{
  "n_layer": 8,
  "d_model": 128,
  "n_experts": 8,
  "experts_per_token": 1,
  "d_expert": 320,
  "d_shared_expert": 0,
  "activation": "squared_relu",
  "moe_layers": [1, 2, 3, 4, 5, 6, 7],
  "router_score": "sigmoid",
  "normalize_top_k": false,
  "routed_scale": 2.0,
  "balance_loss": 0.000316,
  "balance_bias": true,
  "init_std_router": 0.0218,
  "lr_router": 0.00233,
  "vocab_size": 14450,
  "norm": "rmsnorm",
  "norm_eps": 1e-06,
  "tie_embeddings": "early",
  "optimizer": "muon_variant",
  "lr": 0.0153,
  "beta1": 0.95,
  "grad_clip": 1.0,
  "batch_tokens": 65536,
  "seq_len": 1024,
  "train_tokens": 293000000,
  "steps": 4471,
  "dataset": "wikipedia_en"
}
Below are experts of layer 5 (counted from 0) of a mixture-of-experts language model. Rows are named up (a neuron's input weights, with its number) and show model dimensions 0-127. Each number is 128 + 24 x the weight over its row's rms, rounded and kept within 0 to 255.
Before each expert's rows: "mostly gets" lists some tokens that are sent to it at least half of the time. This comes from a sample of Wikipedia text that the model never trained on.

# expert 5
mostly gets: " died", " moved", " sent", " returned", " went", " we"
up6 [ 73  90 103 123 148 135 161 140 129 144 122 118 114 179 127 158 140 103 153 143 115  88 103 133 146 105 119 114 108 141 111 148 136  84  99 105  89 171 126 127 107 126 105 142 170 138  93 166 127 129 133 112 125 131 103 136 131  97  95 102 167 141 136  99 136 107 145  92  90 108  99 163 109  83  85 134 129 145 142 113 130 132 124 122 160 174  96 152 114 145 108 169 137 116 107 135 150  96 129 151 111 174 126 116 161 107  97 107 119 155 122 125 164 111 119 146 127 131 105 164 109 119 124 180  88  92 117 140]
up7 [139 177 149 120 134 152 134 127 127 124 114 117 130 128 115 123 144 112 149 137 201 122 127 123 134 151 149 137 138 119 141 132 117 102 139  89 143 131 131 125 131 166 146 107 150 106 124 127  99 150  89 144  99 120 114 109 132  99 148 131  84 135 113 120 112 126 118 127  82 124  74 112 110  77 148 103 155 145 116 119  92  86 137 108  77 128 209 132 114 136 136 127  95 160 138 120 136  99 115 185 105 170 167 130  77 135 115 137 149 145 109 105  79 144  91 121 147 133  98 157 133 153 123 135 147 157 126 148]
up8 [148 108 130 122 152 136 179 138 135 137 142 126 132  69 174  80  94 112 145 135 131 171 148  94 119 132 105 149 122  99 124 137 121  91 160 115 173 110 130  91 152 141 149 137 135 128 164 109  88 118 164 152 133  95 149 142 126  79 148 140 168 128 135  92 144 122  84 126 174 123 107 115 102 112 141 141 150 155 126 114 162 122 128 141 140 163 121 150 100 166 161 101 125 140 119 126 138 122 189 131 136 145  85  87 138 125  78 122 144 141 124 131 158 138  72 131 127 134 117 111 144 115 165 122 146 142 107 143]
up9 [ 86 120 141 144 133  77 125 117 121 154 138 149 108 126 152 168  93 134 147 117 118 132 132 137 152 134 142 125 135 129  71 138 106 132 157 141  91 131 128 131 163 142 142 152 110  82 102 145 135 113  99 149 136 132 149 111 185 142 109 140 144 133  68 144 137 143 122 124 128 144 140 112 164 107  97 167 124 107 153  88  84 152 115 131 100  85  99 134 105  63 114 157 120  95  92 105 101 157 148  89 120 116 137 153 153 135  94 120  97 139 109  95 176 110 134 133  88 122 107 118 140 102 102 125 143 105 160 117]
up10 [148  92 184 134 141 132 171 126 161 144 126  97 126 126  76 134 119 130 114 139 155 165 155 102 128 163 172 123 114 104 140 134  88 144 116 127 136 176 140 110 129 134 137 130  91 131 129 116 118 153 140 145 167 105 124 132 143 171 132 127 120 144 120 127 127 143 156 140 116 126 128 102 154 117 107 127 166  61 147 162 130 142 123 151 150 112 132 103 129 127 110 117 137 130 155 148 114  99 172 150 163 112 101  92  88 125 110 164 124 193  91 149 156 154 118 189 126 127 136 151  84 133 119 125 144  96 167 126]

# expert 1
mostly gets: "°N", "°", " −", "″N", "′", " +"
up58 [125 148 142 123 134  94 120 105 166 116 148 105 139 124 102 114 106  80 103  86 137 112 163 126 128 130 160 129 103 149 137 160 109 101 103 149 143 130  41 109 137 108 118 123 168 116 104 123  89 143 157 146  98 124 108 101 104 131 106 154 162 129 117  83 156 144 110 116 121 125  98 150 144  90 130 155 120 109 107 144 120 162 117 116 131  87 156 126  82 126 144 133 177 134 131  97 144 106 116 160 126 152  87 135 121  99 152  98 126 150 157 146 164 136 164 126 125 167 157 133  89 157 137 119  90 143 124 101]
up59 [130  73 147 127 114 128 122 124  61 128 135 110 150 136 121 148 120 136 135  95 150 130 113  98 185  98 156 125 138 100 136 146 125 101  80  94 109  97 122 127 123 185 141 167 109 119 125 142 141 137  84  57 106 163 103  85 156 122 103 122 145 133 149  91 163 153 114 159 149 122 160  97 146 154 136 157 107 122 131 127 127 110 148 142 133 133 125 115 120 151 171 138 130 132 137 120 102 106 142  99 129 144  97 146 127 127 143 145 117 116 178 121 134 152 105 150 181 109 144 132  88 163 130 115 156 127 127 165]
up60 [ 54 116 130 102 160 130 164  94 126 140 158 125 163 131 132 117 123 131 137 156 109  63  94 105  97 100 141 128 138 179 162 126 156 125 128 137 130 128 179 114 108  88 135 136 146  92 172 132 119 109 159 121 166 137 102 133 116 118 141 140  78 131 109  64 111 123 135 127 155 142 157 176 130 141 101 133 125 150 146 159 132  97 112 112 120 104  97 152 106 125 136 154 140  95 102 138 146 118  98 110  99 107 143 130 110 152 102 169 163 117 126 110 117 129 103 158 106 167 137 142 111 113 137 108 116 107 141 135]
up61 [132 101 116 165 130 127 165 166 118 146 128 115 141  99 199 119 129 107 131 112 103  90  72 127 119  65 159 112 124 125 104 141 104 122 119 148 144 141 175 103 140 153 139 122 129 156 113  83 136 105 123 102 115 157 165 116  99 106 124 126 110  90 110 103 120 154 109 138 102 150 129 108 128  58 140 134 111 131 114 145 108 150 130  90  93 140 132 119 116 134 126 168 133 102 162 124 126 162 107 144  64 157  95 130 132 101 100 124 170 136 145 102 129 110  93 147 145 135 127 113 138 129 129 100 155 151 114 148]
up62 [111 136 139 108 118 108 173 125  94 105 116 153 151 150  87 109 122 125 121 134 119 145  86 129  76 105  98 100 123 131 100 119  91 125 116 117 127 142 133 110 132 117  95 145 118 104 133 134 137 145 149 109 127 159 131 114  92  67 149 118 165 105 182  92 117 132 124 146 158 130 126  96 142  94 149 148 148 123 140 132 132 114 167  76 116 156  98 114 154  88  90 111 146 140 121 161 151 118 143 124 136 160  95  97 110 110 139 146 108 140 106 137 146 106 107 205 128 100 163 102 110 109 151 152 138  82 153 112]

# expert 7
mostly gets: " John", " James", " William", " Robert", " Michael", " Smith"
up10 [157 107 104 127 155 152 109 135 157 138 129 115 124  68 116 120 110 112 120 132 140  53 106  93 127 103 100 127 146 101 152  82 136 135 112 141 130 126 107 156 156 105 179 111  99  90 168 187 130 117 143  99 139 128 119 139 106 135  82 152 107 124 132 124  75  84  62 126 157 125 130 157 160 135 160 112 131 135 105 162 108 155  88 122 165 126 156 119 107 171 157 103 170 124 146 134 126 120 117 121 151 129 126 132 124 107 110 124 116 131 111 102 127 142 156 105 134 142 130 127 137  89 110 116 129 104 124 152]
up11 [110 124  89 121 146 147 188 146  81 110 162 156 151 134 123  95 115 120 147  84 167  84  89 142 124 101  77 139  79 121 141 128 127 133 130 137 137 125 123 138 120 157 159 158 132 152 119 167  62 109 154 124 152 111 129 120 118 105 106 176 129  77 172 147 106 145 105 117 134 115 119 141 113 140 142 145 137 116 124 108 116 144 100 123  87 148 133 107 153 166 115  82 119 141 133 117 117 142  83 136 131 122 145 114  94 165 125 122 137 133 145 104 111  83 139 129 145 156 131 115 101  93 114 101 163 144 110 108]
up12 [159 150 138 118 153 114 164 123 158 122 145 126 118 169 135 114  83 123  73 123 192 126 168 135 102  95 127 140 191  89 116 140 118 140 131 121 160 188 134 133 152 122  91  94 102 126 104 164 114 132 152  80 159 172  92 111 118  98 150 131 123 126 154 106 117 128 119 132  91 122 137 101 100 132 109 149 113 140 136 156 119  92 126 108 168 134 128 149 126 103 126 153 106 130 142 112 136 121 122 140 138 103 151 132 116  69 129 105 122 137 138  71 159 131 170 143 141 155 119 108 108 151 124 147 122 105 106 139]
up13 [172 119 114  83 127 123 150 102 153 120 114 133 146 112 155  99 143 144 143 125  81  93  97 160 138  91 126 132 147 125 170 111 151 101 183 158 146 142 108 133 159 118 131 172 109 118 120 138 113 149 153  88 159 147 113 151 162 130 132 131 135 138 128 116 151 141 160 115 140 148 137 124 121 143 108 117 117  81 111 112 123 165 117 168  95 133 104 109 105 107 101  99 137  93 176  82 125 120 133 101  93 140 124 102 157 133 191 110 139  93 104  96 132 151 112  75 146 132 109  97 133 148 115 135 103 126 138  85]
up14 [142  91 119 144 168  96 119 121 139 168 167 169 121 120 116 139 173 144 132 123 129 132 110 132 108 116 165 128 139 106 155 157 159 162 134 158 129 177 129 174 125 108 115  95 101 103 143 172 138 174 136 119 117 183 115 146 137 134 129 111 141 149 127 152 103 107 124 135 105 122 121  77 169 154 154  86 127 100 127 111 177 136 149 104  93 132 166 127 133 161 132 157 133 148 118 156 152 143 132 149 156  96 132 122 122 110  80  97 157 146 140 110  99 166 115 114 131  69 122 133 121 105 148 144 109 104 113 134]

# expert 3
mostly gets: ")\n", ".\n\n", "\n", "\n\n", " |\n\n", ")\n\n"
up23 [142 124 175  93 155 170 105 129 120 110 112 104 151 136 126 140 152 131 154 139 132 137  85 143 181 168 157 126  88 169 186 138 118 151 176 135 127 163 104 111 108 117  88 125 109 119 114 133 155 160 131 136 111 135 134 107 130 112 185 141 145 115 121 151 130 137 149 103 126 137 105 118 191 124  94 142 102 123 179 161 124 105 128 103 145 119  54 145 131 144 141 119 136 100 145 172 124 132 136 151 124 115 130 123 141 103 108 115 131  92  95 138 132  96 127 141 110 154  87 160 106 163 148 130 117 135 120 122]
up24 [145 140  92 156 123 124 143 100 143 130 126 105 134 106 142 144 153  78  79 119 121 180 100  89  90  81 118 126 121 143 138 137 148 161  81  67 153 129 135 153  86 143 152 158 130 128 110  76 151 135 171 156 129 105 116 123  87 110 139 119 117 165 133 168 116 145 130 106 119 101  99 101 156 118 143 185  89 147 136 138 134 140 137  94 105  82 114 112 146 110  81 147 121 130 126 127 110 150 135  89 128 118 131  94 110 117 122 131 133 123 125 138 182 109 138  88 110 118 133 112 128 137 109 129 118 144 155 139]
up25 [123 160 162 134 178  94 164 157 107 122 131 154 141 124 103 162 131 159 106 117  97 141 136  91 151 115 167 109 123 127 156 133  88 112 127 147 132 123  99 117 115 153 116 167 107 146  99 144 144 161 103 150  94 132 109 143 115 112 101 114 132 109 144 110 113 107 148 163 142  92 116 117 132  96 130 136 114 108 132 128 125 153  94 105 115 118 132 129 117 171 121 181  94 133 110 131 125 124 169 124  95 146 140  74  88 124 106 154 120 100 117 129  90 142 134 149 143 106 103 198  90 122 152 149  78 146 156 172]
up26 [ 91  79  98 124 130 121 128 115 163 169 152 125  96 118 134 115 111 126 114 141 145 113 146 174  44 134  97 183  93 149 114 105 177 138 112 105 135 133 126 135 127 110 125 169 146 163 107 121 163 143 127 106 163 120 133 144 152 130 138 111 132 137 149 157 147 142 113 137 162 168 145 123 138 106 172 140  95 125 143 112 115 145 105 167 110 151 100 113 148 164 114 113 119  87 112 150 118 142 137 126 150 152 108 136 107 135 145 124 105 129 129 135 148 114  98 112 124 110  93 137 124  67 115 145 187 158 117 164]
up27 [150 160 112 143 110 149 139 121 142 103 122  88 146  80 132 100 126  78 126 128 107 136 126 138 157 131  99  71 123 101 173 133 129 106 116  97 123 116 111 149 143 170 105 128 127 104 113 117 130 151  97 116 129 127 109  79 134 159 118 132 156 190 110 174 119 132 143 129 158  92 109 141 129  99 100 135  90 125 145 166  79 146  96  67 142 104 114 109 108 126 116 145 121 151 154 169 142 147 104 145 144 126 133 130 140 191 108 127 110 185 130 144  94 152 133 145 137 116 140 131  93 119 141 120 110 155 134 125]

# expert 6
mostly gets: "born", " born", " →", "20", "===", "19"
up46 [143 119 135 167 117 157  95 153 165 166  65 136  98 126 134 146 140 103 141 171 127 126 139 143  90 185 129 108 126 107  91 144 118 106 109 161  71 132 138 131 133 162 121 130 130 112 148 128 133 125 140 116 154 106  98 147 131 158 154 134 113 143 163  75 157 122 100 111 105 120 107 123 110 157 137 112 138 116 118 141 106 137  88 123 111 118  63 111 119 123 151 147 128 153 137 121 101 144 104 110 175 137 141 123 133 157 111  99 156 120 167  79 155 126 102 127  94  88 142 195 143 133 144 128 143 131 139 133]
up47 [115 125 101 158 142  80 106 120 137 129 168  88 145 104 160 121  97 118 138 134 152 129 142 140 147 154 114  92 160 149 119 127 115 107  91 153 143 109 120 148  93 138 102 145 116 140  97 150 101  71 138 150 179 183 140 119 119 158 110 120 151 159 149 119 120  92 150 106 114 134 115 113 143 143 127 118 150 118 148 108  86 104 102 142  99 115  97 108 186 147 128 117  94  99 116 140 135 126 130 158  75 151 144 149  82 139 131 124 140 135 138 129 150 120 145 133 180 167 102 164 123  89 103 150 115 144  88 111]
up48 [102 179 124 142 145 127 116 106 162 161 123 184 143 118  94 139 112 119 102 120 160 111 177 128  96 113 145 142 125 148 145 157 125 140 111 142 155 138 140 160 122 140 114 128 134 159 116 155 138 108 104 145 100 115 114  90 132 110 145 102 127 150 114 121 134 102 123 109  97 157 133 134 116 160 122 157 171 114 123 156 146 132 118 194 101 134 157 162  88 158 141 180 130 125 107 148 112  86 171 134 114 126 100  72  81 122 165 121 101 135 101 107 102 139 148 133 181 128 113 142 109 148 115  87 111 136 149 120]
up49 [149 142 134 108 138 144 171 127 122  80 101  64 157 125 133 111 122 130 143 110 150 110 110 148 121 139 113  95 148 207 124 143 155 108 113 154 143 116 141 103 123 108 155 149 120 137 106 118 155 109 149 113 140 117 133 129 158 148 151 130 116  99 119 137 133 119  44  74  84 172 151 118 144 108 122 131 148 121 134 130 144 104 103 150 156 115 164 141 127 149 125 123 117 119 143 118 127 116  83 126 120 143 130  72 144  82 116 116 125 148  99 111 100 110 151 141 149 116 160  97 108  95 147 124 188 140 125 118]
up50 [159  87 127 104 113 146 128 155 144 156 135 146 131 162 122 137 158 137 116 127 111 162  96  97 103 136  74 107  71 137 112 110 134 108 131 146 140  87  92 154 129 101 112 132 141 102 130 102 142 141  90 159 161 129 112 128 140  89 133  92 137 130 165 111 117 148 156 127 118 107 119  70 120 144 119 122 123 111 156 138  94 162 161 178 106 133 149 140 106 119 137 110  77 169 135 128 170 110 103 116 161 122  90 111 148 131 112  94 154 117 109 143 161 146 151 149 117 129 127 112 110 110 135 128 185  78 103 115]

# expert 4
mostly gets: " Br", " Ar", " El", " JPL", " Ch", " Le"
up10 [140  90 137  95 160 102 159 146 119 115  97 158 137 123 125 129 117 101 127 108 128 158 137  90 115 107 156 111 125 103 163 134 135  94 139 113 110 141  94 102  95 151 146  96 155 122 144 169 116  97 126 120 126 135  91  99  94 156 135 127 145 105 102 137 147  83 114 175 128 112 149 120 106 128 108 110 117 111 142 135 143 135  82 120 129  97 125  92  85 149  76 128 154 127 107 141 150 113 155  92 128 147  81 161 118 107 139 163  90 168 113 126 192 117 156 128 109  67 145 116 132 103 112 146 115 104 121 148]
up11 [ 99 115  84 155 131 111 136  99  81 157 120 109 122 108 141 105 116 116 206 166 146 115  97 143 124 121 125 125  79 163 114 122 155 143 116 141 149 145 133 131 139 133 155 113 141  97  87 170 104 111 136 136 149 132 104 127 103 150 166 166 141  72 136  94 125 121 112 143 105 161 166  96 140  81 134 120 161 120  95 146 131 110 122  67 154 109  92 121 128 128 146 107 132 137 124 152 124 140 111 141 123  91 127 105 143 117 115 131 182 154 138 128  98  79 118 168 135 162 103 140 134 115 120 129 115 127 131 155]
up12 [184 119 136 145  95 130 153 165 132 145 169 107 136 143  86 105  78  99  95 134 135 101 134 121 105  74 144 142 125 132 102 142  86 158 132 132 169 139 126 126 131 148  97 140 116 148 111 147 121 127 133 108 180 178 119 101  97  72 144 133 148 135 164 121 145  74  82 125  96  97 103 132 128 126 163 128 152 119 125 120 144 121 141 109 136 134 138 123 122 130 131 104 114 135 142 109 106 138 100 170 124 170 151 114  79  87 114 106 146 149 132 134 111 121 142 136 147 191  96 133 137 115 139 147 141 116  93 116]
up13 [150 175 105 133 144 139 132 116 138 134 138 136  97 135 134 129  81 125 106  89 104 123 135 153 110 161  81 104 180 180 126 156  89 131 148 123 104 117 129 145 136 111 137 145  96 134 126  98 141 132 145  75 142  79 122 111  77 125 107 170 156 131 139 110 144 124  91 141  91 118 105 120 150 139 145 116 118 112 164 103 152 113 133  72 106 163 100  82 160 138 108 114 113 111 154 138 156 142 118 122 119 155 124 138 137 147 107 159 159 115 107  90 164 113 139 141 113 115 116  93 144 126 144  87 139  82 160 148]
up14 [138 123 148 153  83 133 110 111 111 206 123 135 122 132 105 141 160 133 117  94 103 166 114 155 127 133 149 104 151  92 129 145 155 132 119 114 119 124 141 104 145 100 110 153 132  90 132 131 130 176 140 157  82 110  85 161 179  97 135 122 120 153 116 138 118 108 114 108 140 111 135 136 151 149 142 138 107 127 145 178 173  74 158 156  80 141 141 146 147 104 128 119 116 138 114 123 146 172 135 134 100 119 118 133 133 122  99 164 132 153 104 176 144 123 130 127 148 104 108 130 171 170 145 140  95 171 149 141]

# expert 0
mostly gets: " his", " but", " her", " The", ".\"", " their"
up101 [ 97 107 160  95 129  97 108 147  84 128 162 110 112 192  95 165 152 142 157 111 124 139 103 167 107 141 135 148 134 146 129  89  88 148 174 106 154 139 165 135 140  78 126 155 112 135 100 137 157 126 165 117 140  91 128  75  90 120 146  96 140 109 157 139 135 122 141 135 187 136 142 171 124 116 151 124 108 129 113 106  89 109 112 130 154 141 133 153 140 106  88 106 167 139  94  98 128 139 132 123 102 148 108 126 129 141 131 174 137 146 129 146 151 138 154 153 138 146 136 136 125 107 135  80 101 107 124 135]
up102 [152 118 154 169 159 108 132 113 114  81 136 111 135  97 132 153 131 136 144  97 120 168 137 114 154  95 150 154 155 135 205 131 129 125 112 132 158 152  87  76 112 138 120 149 101 147 119 171 127 133 132  79 135 124 114 105  82 105 109 146 139  83 115 143 111 164 159 132 145 107 171 133 163 143 104 117 165 110 125 157 127 110 148 158 107 112  92 110 143 140 110 110 122 143 135 128 170 116 157 124 134 118 144 145 153 142 108 110 154 108 120 156 134  97 105 115  84 146  83  96 120 161 101 110 102 118 156 119]
up103 [108 116 143 162 103 136 137 106 145 128 149 162 121 144  97 129  81 103 123 128 128  89 147  87 132 128 107 150 159 129 136 165 136 111 132 145 140 147 125 125 147  94 141 143 149 131 125 127 107 145 145 130 123 103 107 117 153 108  93 158 123  77 145  96 129 139 136 153 107 130 119 141 111 151 137 135 149  95 159  97 104  67 142 142 162 148 156 111 142 122 125 117 110 147 163 160 160 103 117 182 121 162  97 135 135 154 123 130 169  99  60 145 131  63 174 143 154 144  96 133 150 137 154 141 121 105 161  88]
up104 [125 165  84 144  99 129 161 100 120 123  88  97 117 125 108 144 170 156 150 138 141 129 133 103 126 153 134 123 107 158 137 120 175 142 140 154 139 128 179 103 100 107  82 147  82 124 155 125 165 125 109 126 129  97  90 125  75 103 149 138 147 125 134 143 130 103 141 126 150 128 137 128 138 130  90 151 134  90 127 118 139 142 100 149 126 106 106 124 117  97 138 159 157 166 158 143 134 180 111  72  89 154 132  88 133 134 112  69 103 164 124 118  83 141 154 112 104 160 107 131 108 134 118 147 151 123 141 143]
up105 [149  85 103 148 133  96 106 132 104 173 172 117  97 128 161 142 104 119 184 120  92 121 139 112 114 121 118 117 135 107  97  81 168 103 134 133 155 162  95 121 134 136 104 149 145 107 142 114  82  84 114  91 153 131  93 109 123 158 130 132 132 104 142 171 106 128 142  98 148 130 154 129 152  87 106 138  91 152 134 110 128  99 113  99 150 116  88 130 120 115 123 151  66  89 106 138  93 157 143 149  91 117 143 131 109 126  98 101 142 144 101 158  90 139 141 136 129 109 140  95 158 126 102 126 105 109 117 112]

# expert 2
mostly gets: " has", " have", " after", " had", " both", " well"
up23 [173  97 148 119 151 122 101 163 111 102 125  92 141 140  80 102 111 135 101 110 129 163  82 127 160 152 133  66  97 161 129 143 119 150 146  94 121 150 117 128  94 127 114  97 137  93 133 145 156 118 155 121 118 123 141 123 147 113 187 128 141 141 139 139 128 128 117 103 163 103 108 113 166 131  67 130 145 100  95 120 104 142 106 131 110 142 113 120 132 134 139 157 102 162 165 155 131 124 160 147 131 140 143 109 132 145 116 182 108 155 125 146 118 103 109 103 157 182 145 139  74 121 162 134 109 158 105 121]
up24 [122 109 103 117  98 181  82 121 123 100 112 138  77 104 133  89 113  95 119 115  98 173  67 107 158 123 144 107 142 132 130 123 124 149 129  95 141 115 139 115 164 148 128 130 126 133 102 122 105 152  85 182 113 131 112 147 111  86 127 123 124 127 143 122 112 163 120 162 157 111 138 187 154 107 145 131 124 140 134 150 117 122 142 156  96 123 113 122 118 163 115 114 180 135 128 112 192 138 131 134 113 164 162 104 120 187 121 107 112 106 113 148 144 147 141 140 103 144 131 153 115  89 113  83 114 138 145 142]
up25 [123 170 131 115 133 115 124 138 117 149 150 126 134 111 188 139 107 118 121 135 107 141 119 115 107 115 126 121 130 127 100 127 119 143 163  81 116 100 106 124  82 124 135 137 117 114 138 136 119 124 159 150 100  87 115 147 103 100 126 117  78  99  95 168 149 121 135 153 125  80 134 176  88 100 154 134 136 132 146  88 161 128 108  97 114 133  84 108 114 154 122 128 137 160 104 155 117 167 164 139 132 170 130  76 137 132 121 196 158 131 147 128 114 112 128  96  91 124 127 106 101  90 168  97  95  99 130 116]
up26 [118  36  88 143 120 123 135 143 154 161 120 110 123 178 121 139  98  95 111 109 122 138 124  96  78 114 124 152 128 136  90 149 141 136 109 103 147 137 131 143 153 119 127 151 116 138 123 119 148 125 107 112 147 146 117 158 133 100 153 110 172 139  91  94 137 154  91 107 141 115 130 130 119 150 163 163 140 103 142 141 121 147 115 144 123 130  95 177  83 135 125 123 120 100 132 134 109 101 121 144 124 117 118 149  88 132 173 154 115 113 115 125 127  89 102  70 154 118  99  99 125  84  80 161 163 142 111 137]
up27 [128 130 127 119 143 148 155  94 155 129  94 122 128  85 131 107 122 174 157 130 136 131 122  87 108  98 154  80 110 134 103 143 155 144 152 115 170 137 107  70 125 158 101 148 113 128  93 139 124 172  76 156 155 162 106 137 113  99 134 125 139 144 124 114  89 125 189 107 142 119  85 124 122 109 152 162  98 109 147 144  97 137 110  83 133 146  99  97  89 163 115 113 161 138  95 144 145 125 117 152 118 118 141 124 164 149  94 115 127 119 167 145  95 116  87 120 119 124 133 137  92 120 107 114 154 132 135  99]